Weights of a small mixture-of-experts language model, trained from scratch on English Wikipedia.
Size: 14 layers, width 384, vocabulary 16384, 64.9M parameters.
Experts: 16 experts in each of 14 layers, 320 GELU neurons an expert, a softmax router.
Below are experts of layer 2 (counted from 0) of a mixture-of-experts language model. Rows are named router (the router's row for the expert), up (a neuron's input weights, with its number), down (a neuron's output weights, with its number) and show model dimensions 320-383. Each number is 128 + 24 x the weight over its row's rms, rounded and kept within 0 to 255. Numbers have three digits each.
Before each expert's rows: "raises" lists some tokens whose logits its average output raises strongly, later layers aside. This comes from a sample of Wikipedia text that the model never trained on.

# expert 1
raises: ",", ".", "-", " and", " (", " in"
router:142125102135162108129137155146114145131099168151109135100154181177079091156133180138171110076138078157145158110171088110147106142149147114102171162133092182123163143091117133132122138137139091
up13:129109101136078138125125088112137162157151157123135130068094138131110093164105115033127167125155141138182140083125130110148090114130137117138191085143121162162043098096131153121126131109148118
down13:085111165157136173131104130125149095078142072185097126149126146143134114085153131157135135111089138104097101148151159122089151115100090129108089111131143105162135122184127154109135140102114109
up14:091182089103124150126148106115163118144142161096143102135152129098125156101096143138108134145107122128131121127138141084083125147153139123160111142137145120105161110146078110141109145150144088
down14:114094123128114145131150124159126149170107115154179152127121158157152176115155130123129128156145102142087105137158121125113157111113153137121099134104170121181181163145129117123124129090101125
up15:162114159112104144152135117117102143127137124160105097123141124124167134132092113139091116152143113121117117106086075164134120142122173129142060099120109156170173117169126117133094086133128101
down15:119108071135110155130117140087137114093119183134132119110156116121102136184109096097114151186118119167140148134090139104123101132120154131119124144106115114087123087106108112175152123079099133
up16:116105138148147127126120140111156130139120107122207096120096123143103118095146117103112100109140121120178121184101120101127118140152147149147130167096148152123176136113147164115112171114103195
down16:158125140145138142125137105150153110138109190183146090104117095089130089144111117148135120103146108145138117109125105100149130104126102098126141143134184148112110144098163101130129087116091160
up17:128102119124147117132131118108135141128104123135158170125150120130128123124157161118102120125108144123146087123119103131152119163142122106158123162145152131149139138103118127086116161147061121
down17:142077071170122137142125142131120145135125156107163127155116111116165141138140149169144138115142163131122136097136130120070128120130122147137095130144133118148100117107140098106155176156155161
up18:090152169151115105101042106110164101109134103087158163165100134137148125113131105116177111148106135165154116111110141112097115179112149100163105125142145128097161153121140144105143151116149137
down18:134128145145175161125188116131137137138150134107105113142151146126097103153127111127134106147081144137091122094134141133094140134089148135086162140150114131092129123163150101124159110123146148
up19:140102104145094162146169121140130149097127095114148129180116170149135121081126154168189118106159115144123130107134136138165096156119139162130108131113108142122164130112106126083124114147159137
down19:150126148128150147121128123143140134142084150133125153140147125114142139151121125075164152095141133086116128144170137116125094066130112145113125154138164153094132113138140139115160154090138122
up20:101148128102142140156189100153117099135122152160140102148095181168101120094096131101129153173146176109133126097129148095125121111163094101119137143149090167143111170106158117125115120118150101
down20:076154171107125149146143137151107160138123138119106173109108114101124103127145131130107170128106155096146133160109136152184183151135139084148102117116107165128135122123149182137123154095149127
up21:097160112083142124121138083110187114136112120100164120127116143181149132090129092118082139135132152074192117099126130123129118119128169149125129104135173150154148168100155135107134111101145102
down21:143118140157127117046131086083119148147136114142146113117138155127157114138140118139070121140148171162102127169138158125110084141131108109065135170152145113104124147128127152147150090134111126
up22:160103166123127083118126093104111134146121129136148145087157098113164120128106141137113173102126133130147110125141162113107127168124143118110137148113108106135143087141157089103126154132104116
down22:128099153149160110144159143135094093159133109102115148131084143143116127118139131177131139080147142126105055111146132094194130129114117116139141095147084106142070130173122174145127138072099164
up23:086133121098135154119151128129130168122137133151152087114134089139121174188106122139132184094100095127127132101088150138119146136153169067121121112122146154126115129133100129144158078162148137
down23:142117135143136145106113135095130077134131139107095152156132121150113125089155143150137183147122166152159112095181169132120113122131131127170134123131147163093098134124156062128073120133080136
up24:082136116111149139133119148135141158124128135101113126128122145120131172174131138074139140094131111105172106146156140093126113141105138166132139094122142118128175116082142139168143110143111130
down24:112151138112153084169156127170184101138163124123116144108168126167120073157082115135167128126103117122116151149087111123145112141156145134113150147165153103096125106121120090092101129114100121
up25:141148118120128124119111077116138120146141130099144131118145092105106115131152150132165102160115136147175119128185084132169084204106139137119139108094156157098124141121110088102090115114104119
down25:133136143094105123147136122095118091114122121144104136082133111167167114103113118130120116148126127136135119135140090135096149076154118115107111155144102127111125119127161056125117108078164150
up26:163087082127111064124123149139142146105159092133122147121105127073128162193180179115067149210121146123101139182130123111133086127122141116136149161120122133091140127113117142127135092148106144
down26:129180117157129169152127085155078177137127154133147145156157158182152123113163133083106124118144127120141156103175135135132154148125125135129134138135149127118156145099139137115117154112117173
up27:112148164121140137159126106108121122155098129101140162148080130122105148113149131157121149159152128138109143129086153156168186133177090142085159115120141135112094140120136143182116083137097163
down27:120120145107143162086149128179159158167109120102122098140150119105084149140163157127140222092123111151164087168121127121134137159131178134172107129130096109119120098138146115105104184157153115
up28:116109163096139127131101142113118134165121129094149108102129150138135117101140117135169120145133155147117114135135132168150103127129133123171156135114129112142132154126065133144118163122144082
down28:104155141164090040105104130083159099139128163136120103153148130129112083170109118123144118102125109141109113155104152132089119110163145146117149130182184138130129093162136104112199086089153127
up29:160084105128198127112156131103103102128117149145128133165117164162117117116158138134127195105143112094096105154119140120130148112123145163116115091081097162099129132114117127139157121145144132
down29:094165135129147126115091121144120132136100090128121104146145073117090125117126148146153117118142134139140131108132132129126132159110127130099130153174121111160119152187085176126104177129124142
up30:165151150142133124151114141153118170102129127098108152097162108118134100151113147128143135211108095120138151078167121132128150130118115099073147148137123149121129092167162122112152121118144131
down30:112124143094129152153140116141115147162110136107125100154136140116105096123123131156097125107171119131155139176089097072140081126150162104131149122131121079135147122121123128124136139162119135
up31:111126124162179135139130126118153109106138139124126103126116139135130111144150147113090145115193143100144120112143142128124094113129134120139133095150146120087197127084154198106110116153119163
down31:100146154108106114150108139152106143140116140146120117126175124126086122122116126153148116119081118077167147104092136100125113134102103152096150124135137147121115150133143111148132151116113102
up32:127123072079164109131148149134101167154134148110130114143147099120092115109108080130144108127163137133159147132142165152111139153175123107137201139125123137160137150125087144124137161137119077
down32:109100152148152111134159142159115116134115120163078154145090104127180139137098115130159167103101097104089093145135174107113058117118140125158100135157136149090121100135086110147102117145124147
up33:137128134151153133120074129099109095109137140116148101164129118116128107111147121151142170180156081194122155124131115150147116104154143117085147118140135118143115148156130085119125094122174156
down33:138157100080104094140142146085139145154142104151119125161135134128146120170128121115157122126107082096109118094136132140137111058116129145155137144104111152146106112073109096134102147141164124
up34:131156103139137140140140124150084161084111165132118130123178134115146121148109124161145151096141111156158132095109141178103118105131139141081152141112125120111178112173143122087135144076167151
down34:155159094124071101146100100089085126151132147144077121120122140120125113156165098121085117155123127090120153097138095108127125156171102129107129131174123165126144073097104125177128102130128129
up35:141136157109128160115146158170140146137149111108140098140163109120139139147134162160126153112151118143121161154142110141098063168159118085131107161124063151162150079145133092118114102126160122
down35:142143124109117114109082128132098174108130144107194159132166122084119129123101127119156122123117142140111105100123161130105106100161117147149124119150133115124113112154120127132108115146145129
up36:113163112160164116122103109150140087209152098085127154134123116134112103183140131102136115189078106129110086161143124120154086066082117160143135097153107119108093059093125125143112107130109116
down36:127157126133122139115107103126146139097124197107134069107107142162107124108118137118136085112098100121127141173119100131123123176122110070121159097102146103095157153143174125091111152120156129
up37:131121150191135140146130136130145148101115122129131130167150148109109091101121131115119138136104133154156114182164134136148148151151138120107156161107107099100133151103186128104091134106072121
down37:123144120098126117150165140118140159143100158122142163080114143117087161141134136114113142123120124146156084111119130105147116108153079094137159134104176087112094094119108136157156114141149114
up38:108150184123164116107069098096144117151102088119135138156155147162121129103179107099085098097158151130112130113082155155179155123138097167120138094131058163120119157140151142167069125138140120
down38:123145088116112125110161117162147161140147093113128132163148157147124120105109147147094134149145113094126134098109127120124137155136130167118124179146163136099103120137136154057113131120133124
up39:107112122125138121123135100138144151119106121154122154121140129157134092104151118155111119106151125114127157140138113165151148138125154120111114083082107109185165168138109147085169167149131134
down39:112130131120138140136141134101109104078103167143139122157152109081117155146108123065135091144097154134166102189116153133145071100099167114151078106156096109136163135131156124182163110159116126
up40:145156111121112092184131121103123116102138116167122121139154148149117091120127130131158167137143110127118125125115101121208162166103131123164187114097112113138121105131134133123099156139135104
down40:123128140111118120120105125150120147180135111095106109093129158126109092150117132118145141131113137097128132115147105119070111120120125153101130154102117120148137118164123153067155134163104139
up41:155159093114112116130142074146141141099159137094165104116151190133148116145129116118104134140131099103127135085098140172143162128131147142123123129134087134125112141114113146148137151098150135
down41:161156142117149145092123138105089129078104144129133143114133106142160109114138147139152150113176154136137125156113101125133116113140144127105129092129129118089172105125127145130131097128112136
up42:105110127122121137120118123110110102146159115119144140145114121104137119118091144113128102118135127080096137122135140154144139161168107168110172099093146159105153098126093096119099116109110141
down42:157100124100175094141155149161192109091120163106134164154127139107105106169118140138147099108157087089162112123148090138134142093103132114148110151127132134184111121134131112068115159101116194
up43:116091136123158154136131133151104147136142110140121153137119149171158099134145146112138149147158104154147070135091136150117128140176117128113134082099162127107144114119140106174108118127113124
down43:133141129119145156115151130084121133144143121131172114130126140081147101126154125142136120110105155103112142150152163123102118148100145117099092086096117155142091142130141139137153130092085186
up44:132106150113121118117102132144135126131128111149093106072152093127139099146158137174112135157102183110106145139124142113134171110160160156107093126124113117179126138171112105114114144085150138
down44:131112112115095124159126142136111149130134135151154096105104082131083091117154111106138122120121136117141134104105124144147125137135119140146122127146100150087113130116167135144120096125136114
up45:146160139128126076132143128130130133122146121089200125115109128152124137154145130099127113145152143129120149092143136120086136148144160154127092136105128072142158152128100141152134126109098092
down45:095087145122070117135122119129140132194113128133101133128146131110137149116135150102153175116118131148125126145122135094137135122132152095155188135121103113157138133114135119171113155121142153
up46:172117120099139134134146137143141133145099144122101142148112137105132109140144149119092137075108120145119171140111145161162146146128142126149116109122075149109133110131126165135167115148114146
down46:152108149128099113141137114119149137133128126104099128127118132157151170154142126138129120150167131127115129137182091119146108103105122140137080134148139151106128133119131098123173157132128161
up47:089163125083109142139105151119166145113132120135138152139126122147129167147095121148109098130137137126132114144136129149141123106135100156111144190133101088118155134063121155150156151123157151
down47:127102108121144111137158127099184177120138108130072120142149137113081105146144162142130136117178126123122126070123115120109081152135156106139150122137137176061167122158119094107120138100116112
up48:123131121148118107112155148111137158066097138132120106130155136193120090148112092128115116107118082131125130141143135154110120140139138083165108188169117120165133118164154128114144137138125151
down48:131138135109105084115122172123056137153146076152177171129095171123178101108105167169150135126148124138136114094149139088137118128103145116124092132101140146083140145090138109096148140151149129
up49:189075144148125115155127114136146070143143112158100168109099088116112124130141153120136142136114075102127119161101119135125137132184120090123151123176123131159134147116158182114167104109141145
down49:090091149112106068121121139101159153128143137100103119138082139115106126146145137143156166159137161107111087135111115088091114106130158135153152114159144152128096122116094098102127111138106107
up50:154162131110144148132108143132123166137148064147116156133062127162136110109128107126102131118110107125137124114094131113118100136151131116123105119136169129169198107122143106183124111151133111
down50:127125128095127103086152127104184142092127128135103122109136137118121130115110117150081170086135142165130145147142153154115152149062112152137144099129120144079146158127138143152157109108147093
up51:132166121138150148123112113128127139088133114122185111145136109136133159144109156111115126115122131142133143101116123154158094111142141162142111105124108185101119144120135117127141125091135154
down51:136117131129101123092170108100099115118105145134134131149090118068138091129131159159098105145133143090134143146135140106154154139136144126135159130153136146127118080141125102139122177134121136
up52:153122118147133120193152115153095114129097138130106149132131167158140105117111145165120137138144087142119070124051161141106130120167130097123111152116159112161086133167107116131111135134108122
down52:170146123138131168131130127130134135133137103138133120090154106127139141131152145178123128151118112102137120136123117132148112091103127132149114131127103130127128110100103151147163181165083119
up53:108142144125121150100108127093115111084141148112136153154105111112118127138146114134140131129131132132109107146141111086160131139076123136146141128107167140075200164139115120165113109101144134
down53:150070120175131119149143130107151131164107156127120159151145060112142142143107141103121101100130095076149124114127142116129134109125088161147115140128144168133090133105106163134123106100132113
up54:101137136100126133151100124135114158134122147132138140128135135141132124078118147131128159201137130103142129097129129144109120110079136139152098167122135116116128213130120110179143140150099113
down54:104116105126136123120126101100114141153171129158161085135127142118130131158156137108125122139119155146124151149138119143105148172144173127148159075158114111119148091139117102156154140101125133
up55:145093147132106123134102129104133129098145142191098114070138153113096165162084129089121111116122149076161146135142113155129098153122148142122134126121104132137123121172163164082117144121121185
down55:111098202169146122147149147165127100133118152128123154146142100111119134148113133139161133145151137128116086182136141115144129122133118133108166120109129102123163143112102131152130106121134125
up56:142127159132139127124142134139166109098149102135102108163138110168167136202140139134076150108199117127161170101136131150106143133138090128139135148071160126182158093116170096151123137115129128
down56:113090089101128126126112145101123136153123132128116120123111177113112118147139128114176103135148131105121116132121084127121104171108144128139164132111111101149110103133152106111098132162098106
up57:089120122145082112060121116095058144129118139165124130109124143160138125156123148128142136090120108134139142178122120150119154122149115128110146139108126087140081123164082178162078134128161129
down57:113133118138159157095101105145143168113134126161135140146139173110105099115141100148124125152146114124102114146106162160152080151137135138100152125143146116143105137120160138128093151142111126
up58:147120113103128150133157126170142131112128144135136116125105105063113126081131126167112088110117115153099162144164151187128162107144174110137130115142118131112148122111160113171147112164137111
down58:119096161119088124113129139123124086151125107119130126111138163097130139078115156114120090146125140127113106109132142097128112091148120111138137153159154124127169163101135121160138099140073133
up59:074112130159131123108139111109115142133138177139114111142119133145111124085143135112158137143114106091125049077136147115113106167084096095155128143112110144141164115110094130126131137167131151
down59:180128131114144108134092142125106134160127103120123110136098112081143145135161105127110152085085117143105178154120096087101134133105146139144131097110147136124145114143161109156137106081107122
up60:155124151128117131132136132096140138167105128170164124111117138126113076106131145117167178151093139129101078115141127135104147105108112072133127139168101098119112145104125128123164177174110138
down60:117128097105099111141124138120082146132186141120108129167141172113121135148139119152128132123142158118089120165144118113145156152136150096123098132114140141134151124125097137137129137105124096
up61:060138106131138115122164142134121128148080096123146151142133140141135153142147141132096126165089099093133185109088127139106146095121157153117121101116088118135158098139160085145147143155160112
down61:087162137129104110115137119118130131131144168139173091136100146121110100089130125070092160146159141126126098178158111115155127127131169091092201134146139127122065154113106169095170101105128126
up62:107091144103106145131124105101124136128078104149146119099132134105144121120145136107148119108110131128135167156120125138162105094122129111133107057122142119145116136093094176123086147135121113
down62:079153177141104109153141157128150089109050112113139147143147123111180161129155135162123088111062137107131124109096137173134132094162102146089137164099113129104106142126156088091083116163122156
up63:130097135106119096092113121128157137154120140157132089142109168105100093139125146141118165115118074104148156115134147131110159121121130112100137139141136128126154166150081129128129161140145165
down63:127106155102127169153144160111138115123134126124130114168156118087138122116144143133145114117158149130114132153112114106082099086102140134170134128131126124107104095106142138141138135104167118
up64:114137124166166161119146119090129163068105188144169139109153142166132128099119115113134139118135060119147151145096121116151180108128141128121132159126150123143129146132150144117071122114140130
down64:147134179139138126168116133131104108138082153112127119127100144139144124145105141110127118132142113127097136087104125143129157106102102139123119124108163138167090113133146114122142137142120115
up65:103141137079164091121130122117112135119161104098112118162135161118137115090128118126157128133138127127118167126182109103104140106175152101130125168128121116154189141160114130111153088147073071
down65:127159121149127094170138133105144120131092122152105159152153114087110079155138169121177166130100138132134126108129123087191109119141125099146126130108127119205113104143099120147086101124152130
up66:139110135112131118082107111147131118126137140109142167133105104119088109147156140144078101165099118122150178122199174145148113150149149088127128138104123153112142107142122106129163112122176102
down66:121123108140105088154131096156120165149120144082120131111125073098115171079127136118147148122132142095133135135111130132139172145108146123139100130138127120085160138132149157157111132153115111
up67:144112121100170095131100149147133147158139148135170096106114172151131121136122109148124180123154130140156124098103120096132127121135141137157099106108144133138142104103127111186142118091161122
down67:103137117117126110086164087162131130126103108138169151089142114138090122144121124122173105134091172116109128092161139155102115161144088134136101130133170089158120133138133121134081140131105151
up68:129152078144145147121144090136138137115128108142082110097111109126124110131123112104162109107128089121169170124150139131158126134156095115116181165135149160156119124125123159107122115150130184
down68:149148107106163108148133115132123147134159122131086143165075128136110137121144128127154131132154138128146154123143127156118138120135121145131090100141121115112103102142092171131136073151134113
up69:156135103140107080160129138121112134159110137167090118106108128089110138146097136133144131159106096116141155128144113114110148110073113135143150127123136108072074097067101117120135150129125109
down69:099112131105138130065119085151166116139124099145165194116106135144130053125144134154137127086128106115164126139155127103146140141137188126123117130141148101138138112109090146139132138152118139
up70:186143169123110090151110145136106161173149168114114126079149101143146120101133130154129126104129109115158118069134140178155143141103144163160119092132132135142132098153110120139111145112113157
down70:144152108141109154140127174141146159153138142127105108088146130163148150115119112109112106096125123163068092091097163093125141128126113105157096099086155101104128147137116128096139079145120102
up71:088102121108141161146128117147127124143104152086195082150166108155123101148132123133147101117151114189130093138153145138192175095168130123127117187094124155155113113112061119140171137143135093
down71:127106133140133137149132131127138146120131146092111133110099149134135109173100142102122055114109122145156164150110131121116113104115108134147104131141104131127109139179178141102120167125116104
up72:121128087129141144140127106131079157117178121104125135126074135135140124118079154101098110111121121110065109107173131138110159188129135145135163104135139151122116142111108117135097143114092113
down72:148141114132079105136145141091157140148110145156154123141120141112138120160159152123132118137079128143130094123144135117123133137108183112144139143106118130129125152123118137139152117137128130
up73:095094104156106160112119120096120134146111118159081152128125060091146092099130148148124118079079110158140062139186167125090139115164124136088132142137133118124160160126148116173058138123132151
down73:099092161110143129115119118127129181080157160150216161075142147134110110080128131121098133147158102142136157122161144126123150107142093109097158106139153104109174105107146124091135148144082129
up74:155101097141111096132130162171140139111112130071123128129142078118101145129152123096137104099111138116149162114117128137072140193115116126122137113136133171127142151135118121108121131130114125
down74:121147148108141150119143146095115101128142122165117161132100120110160120169141096135133146104120132115116068096158128105139121110125150134129128139095132143125130139168082168158095127117069111
up75:109100121114160126154152098130154132125127127112144098145104123156130182137127113141156151108131120105117126092170121120120148127131097145120171114127129142115119131149083069167143109089141140
down75:148123147146133134140126103149146151113147172093079100133111116106120123141115151149137110130127116067143101111093124127158152142135185136141106142171107110113077119181113098105105112134136123
up76:136095092173138099095105100100102134150085166112139106144192124123109121212066090099111108183149115120129137137134095108095130105144115143116132125137122112168170116124119106133130102141127126
down76:130116132115127140138107138144107115104078089137118091113155134135175116091114167128125128129140136074114138128198065125128089139088187179111150089139130142170171146093152142141086103102137089
up77:141123141153140122126142104153121151139146138151116162128152156161135086136145100103180138149131121106110119105109129136126103190148120089125133131158135148173098072135110118153138153097117109
down77:161108139124112115105116095123125156142148117081090183124113114076109138115119155163171145131104134088125150125153133144126144131110137173133122148085113106195119150128147151115143128136113151
up78:125157140121124156125157111122126121115116104142122139143122123112126132153176115157110124088094118143168163151116126124135111174141139099137163111116088081114178135144114089117140132129121164
down78:130121136097134099113130100128127156132070155158127143156127100114183178141105163057103133108119146154166161122131121147129121151108137143141159132097129160149103148159148086155121101112140116
up79:091123155160192116168090095157115119130098151153129123125129172117116143102123130095133111114156098102121192120168133138141108125118120121151101131108112112115135110136089085109128181139130155
down79:164124129129065139128108081175164123120122162091121170124119079115128109142127112150122135136097160146116121148126071185129132140108121122097110128128141129125167152134186147131153147146116103
up80:139086081090118113081172134141129107137194123133112128112092141164153123096197150110131136136131118122119064109122107132151103128128161095116123093112132108124115103108158105123130091090137133
down80:100171116144113165094087176136078096127172065115168123138110155129084121118117048126093106100141115107179108119098115154134169175124111169118169150136132120095183128127135141125108108121124128
up81:113120106162081100139143137084140108125118152143101115108150114096133099102107128136127127146157133142158126154145134181092142123171147156162154123098159125184168146093146097130116127115140154
down81:163093116157113145154135120114158109097119125114117102139103111112139122146160114101077161111112158154129102132122121116186151140155144135179114155145099111190104126143168122109137112113121127
up82:134065106109099119146165139137126104130134114191115078121126150137109153159093110086129138127179115138141153150116095172111096088162171133124154082144124141153120114120121113138085121142127133
down82:167135135117116112136069121137117113109123086148130141158157085082123180123108121170125113169130151151134156129138167103109139172126111154207095113089136138119094100134142148154116137125130112
up83:103174117141139180136107164135124120114117126155120151104129139103178128103135132112142117159146138148138106121109159091187091140112138119155099142142150127113157127130098128136096176111126143
down83:158112163161145123095130097143124118127112125173124161092127060103128144150144107159116143111120116153141098092115155088097152150123095141134124151107148078144134110145153119125103112156152108
up84:145116130142134164137124116086129146115080133120147166133128107145137124173126163151164105103089145121133119130116127150131163144129133151139099128124133142117122134127122171139087164110112112
down84:125152100124124158109112114117132125089161136167161106086146121096161086097149150136092140101113146096158116125129127171134130144109084101155138134127116108121147147115143168130107128174146176
up85:121120119138173120133125129142143149120111111143105090124164144122100120065153141163153129136109108128138157123076133135157144109176097114096142128153117157186133113111090109102120152122162128
down85:121096170118137119147094141117102128122139127083090117132089178099168117096172157105121145169154102135123177138099122134144120099099149153112159098120129131128118126137116138098087107096161114
up86:150185131190112141120116121120117159089127091150105160118116089127158155140110093169155114142090071122117107063145126162124156131165105136151135157172139109117121117105089113161074135136113162
down86:118100117156113106177142144148160168159057138119136105153158101167152104135113181172101115089114137142163123138121098129153092107146140154120153124070146107163111160146112162117152139124182128
up87:118131167151138121116119123159090140129102123137152156096133124094123121121153123125114177151150133104146138110142133122163152092127142126145138118142117177162142152110137086182155118122147114
down87:149111091101113079110156107124115184126104148094145131112111136140174069128116137138117114097129107144140122137135114166115156163119117087150141135113103122132114145129135097095104096117129106
up88:116128109157133091127079104140091149157120166087133144134148129104146147139144109080091188096106152135124168189126142130142127111136112111133099125154109149126147107124100154172134115140159089
down88:117062157093109181134152128121131100069131112124129170122110167109108139156151147134153148126092116146153127117145079103133126153138131147157160105112146103160119075129146156129124138138128152
up89:161136104100097101163146133117140088118135082160122094154128100124125121106103115136084123147122091110107190118145159103100103127126122158162120152129103106172143114107144110172110130127150087
down89:118154113118123142132170174166125139111166143124128104102153139110146091126114110136101116139147119122117105155133120149154142141103137156119156111140130117080092166121113108149123114134142113
up90:140105133110117103127104150150154141129118121091134148101153133132124148101130156154132134135109119119140139142107101160163118199138125133108128099110073131147097142096109056099128132162130135
down90:116157141155119145136179119162131150121114150117131166123120149135122174158116120100105129122132153172146103168115135143143092092135161142119126149139123110122107091090150124121119115127150108
up91:142162111118117139127110128118139122105126136104135129180141144110132111139131135121164138137153150164137112139120128129121129140074118061135140162101104064081165160157118069129142129145134090
down91:131117103127148146132129133147085122112106141160148155114117153144161145091095114143123128123103142105150165136112145152098119119142136163119156124161151115123130109098163164140128132169149144
up92:119159104120112133130106134116130130151088096117129166112129131137117120130112142111133132101150108169152148183156097139129111184137138134109108139030123104138150106141065141162106137121109108
down92:090160106128099110124153164138121099117113157139120112138105100161121136172132092157116158178115153124126111110121155142095155083143105118116170138157125100153126177097101097130098112126140158
up93:196155153152174099169142158123149128105119109173096124128141172131132136100132134202160105123151131140102143115142126140150120128114117162127128118125123139109143096197131126149127135123127128
down93:137107108099148109115151103087141139119161162118144139149117132129117106146145144107135191119109104113143132103123121081122100159118125107136128134200135141099124136134111102082137136175132106
up94:154044100120134118115110121097116140116111153131130127153095119142142100145080144135137154114170141114116135143118136145157131152096137157123138121113149124079158097152150075123137100091136134
down94:126130148157129175198128157143141131130166152126116115129107146122122123187146156141142111105086127118145150122120102121105148153111107131096186170131141098135135093133090094124156133155126101
up95:084064145101190087123126135112137125087111126128108141168137118149121103102125105144119091156124133117133148144125138126104144130104108139121168094135128167153148135089162129134115130134177136
down95:131131096088161120165164176105135094200078108079146139152089128119148149183139113109162109099139092126155110161128101111175118136151115118124136161101133130112164107147115139110134107116102109
up96:101111140131123127132151133113130142122175144181124133145115153157122157122071107127128105087151144096153093118137131131134093139157114174150178146131121149127146163107160155138091128139100152
down96:110181182111127141126101131196162137142092111117120150127102125052145126137112127170125121140141128137129147083162078099163158112137113110096117113103129121126113101140146104125106140122140115
up97:108094160161108120126128189143122145135122097103140131144144128163126173132120155141082140180116097173144117141125138121160143169135111110123164160126122110131170093127136130190139146118115150
down97:112137130122116148128163095104103091129143121137130122084147155117154155103156136152149139142108161128127137150104112132092143106126137159153146130149110173157146119092156140094130147138157120
up98:103116134118113119145124160115041178153117121123111078175117127139123095112087103139166064133159129166083123095128111129170125155148121140113117107149140131148104104141138096108134121128159186
down98:137113162139112105159123078126144112121093148140075139149145130138104138161108113125139123118142087122146120104151123139115154132106092149151101096092125183140145127107075149085067133116122144
up99:141112103106134152125114121123125125156112129155107118087124128152122150079123110143138150127121134078108195139141123146112107131141160127118161157112154133113134135136132135097095119120118138
down99:125159125141101079129193106091151129147129117157175127156145116135137081133125119127124125142125156158137108124112158122147128120133081127118117110128124115109135151117144128119112078120135119
up100:108140137095131117128114137111158133061113150165152124140159128144125096115137105128139086119181091177153109130113134099101067130095137161145136134130147155121178118183105152170137138132074158
down100:121155108130137122154157168139141080159096139135128137128150129110123099162160141165102150093129137135112151149157141167151107062137105142101136120112156099150163112120154105112104078159144091
up101:121118094102147078162115142152144105141107120127124046125094152114141101136128143090126138126116124133144160110147133098162133095094138127104128123109135121123102099091141134089124163163128143
down101:138159182120097094151120097127067099135114132151154155125155127110098123215109110130155096119155162130144143091161148147143113084139141107148128146126136147122088156082101108135134147176094117
up102:172135133147103120126149110142108165118132123127088146114108134160140177118112154146129125129136156149166142137166121156115143145130120097105114139142130166154133159127179082109108130106128118
down102:131152135111158144110176110093094086114116127151115157117109177130132123138130093115145150110147109091132114133122139141140106135156134119105127144137128099114089095131090162176130161110119131
up103:150140140126124119123102124128117158169172135136136119106138118152145155138124126147165124112123115141126132105104136138100122138113110140145115161108077128088157139079153117126113093115153098
down103:125064082143129123099128102134129109064155140091139145134144150133177123140134130109133135097129136139145132096127055154135123166197131100152121147125162147110139135139132090144110131054131145
up104:116118107099149140123125140167147104128115128108162127146162132123098095135149157144136131135113140125105093123100154158140087153136147140114144106157119164151133103139158158146135080110149116
down104:108179111116137102120135138112115129154148064149102141155146096138137151137169078125118137115124115165124129181162128130103136123156109166142160159084120192115106107123130099104139108131172124
up105:132139131104195097115093127111178089157120151134136121131172135106092131152169126130101122136123134135129110151153139155129102099117097107113086132135107154119101141120145131130170136129124135
down105:105115085162114113096120163121116135123157067072092102136151142115091087148144093092117152137103130126124155147114112109098133189144124111141154108175140110113129125122126144117142174185162127
up106:111168108123141129160132116137128114129117143117124083124116163122133099101151128124133093090129125131123100103120101138132125127147136153111166145111122120142078131138143123156103129125125106
down106:130077121136146170095104147156096132109165111146160157188127123083091138121149128092074143148106103122119131146122119121111123103114145118154121134132132137142144118111126079131124142140121158
up107:109108120162162151111134107146130159102124098149179135120113081071122127135121122160121144116159143099146097133114118124089098146138119109143111141157170105113117130121157127124091107121082155
down107:112143106117090138114158120115190093120133133140149136109143074154148142093142130162094115148122152111139115163142154129131131151097144116138166146086135114200149142147180184120170146111087096
up108:163085121151135134135121057175108175127156123108105130117141125122120133131138133140175127161127111135140134140140142140167107140168072104134146135122148141165144089144105121155126125111081139
down108:117105161152102119111117151142085100095124111131084124103118137098117147108169086104143161136168100136123093131104156168085143103085137126148133107119149119207128128091142133116145149114113056
up109:150162118111150108145094114097107100125133121165130114157121099129165173148146100138134140132133134135124169099107118111130143089121121185095137174114148131107161119184137132143121117151086131
down109:091130111124109118141139122137108170154112134150142107152140175154139149116127132138163139128121088142135113151119121145161119142121130094112154099116119136136110163159106150161152125098104141
up110:085141152103147153134125113109097194147158115174070139083140114093137133108111129150089171115127174199080123123132136110124128113120133139118107141131126123151080197172118140127109147087133133
down110:117151094093121137104085149123120110091123131135161146136127139137117119137110167142137146121121163152146173159161129077112119142102107115112142157136116104123166128127116185141139152098152116
up111:077098145127106125111117139120125099158094143124131125144104138095139124131097125122119120164145087161143135123145129138129120081151136155137176104103125130132105131116173155137171117122123118
down111:146157076143169135177131122147139095138135075128150165166143101153117119129144113150089136103118099101144109153122102102149116114118099169077124075102094124122110132122121133105130158135163143
up112:129146132103102174086117141115099154121119166173155130167079114124109076131111155131111140125113118126170103101112148145128172121112150099099127137138166126115147130115107132121114113145127079
down112:114120160090153155155101106107127132143123144117116150139146135114117114104125189146137145063125108089119148156139141120155182112141115125120119109143113101097149147151141158142111128100101174
up113:127111111120091122155124134138102117142160143108118129105157144135096159157131117135149152126143124121095133117064124142130123160113126108118132073096147117123127073146100114191146100124077088
down113:137158137114111152151102109124106116102133119150147149088205116129184139102109103153086125138120151133131088130146113139125151121082156101112111072145088134126112134102131124166162143114133125
up114:120098136084115116225114145087152125121122117149151104128110133153144138122163151123095120114122141151127160125111136139140136124139114101111175129125144128135162128113139131143104093157117144
down114:123098102170202114159182115111153137150174084102072143175120126135092100171105119070129149141126114105110158138182097121174146104145142113119109113156104188104152099152128110100168149130126141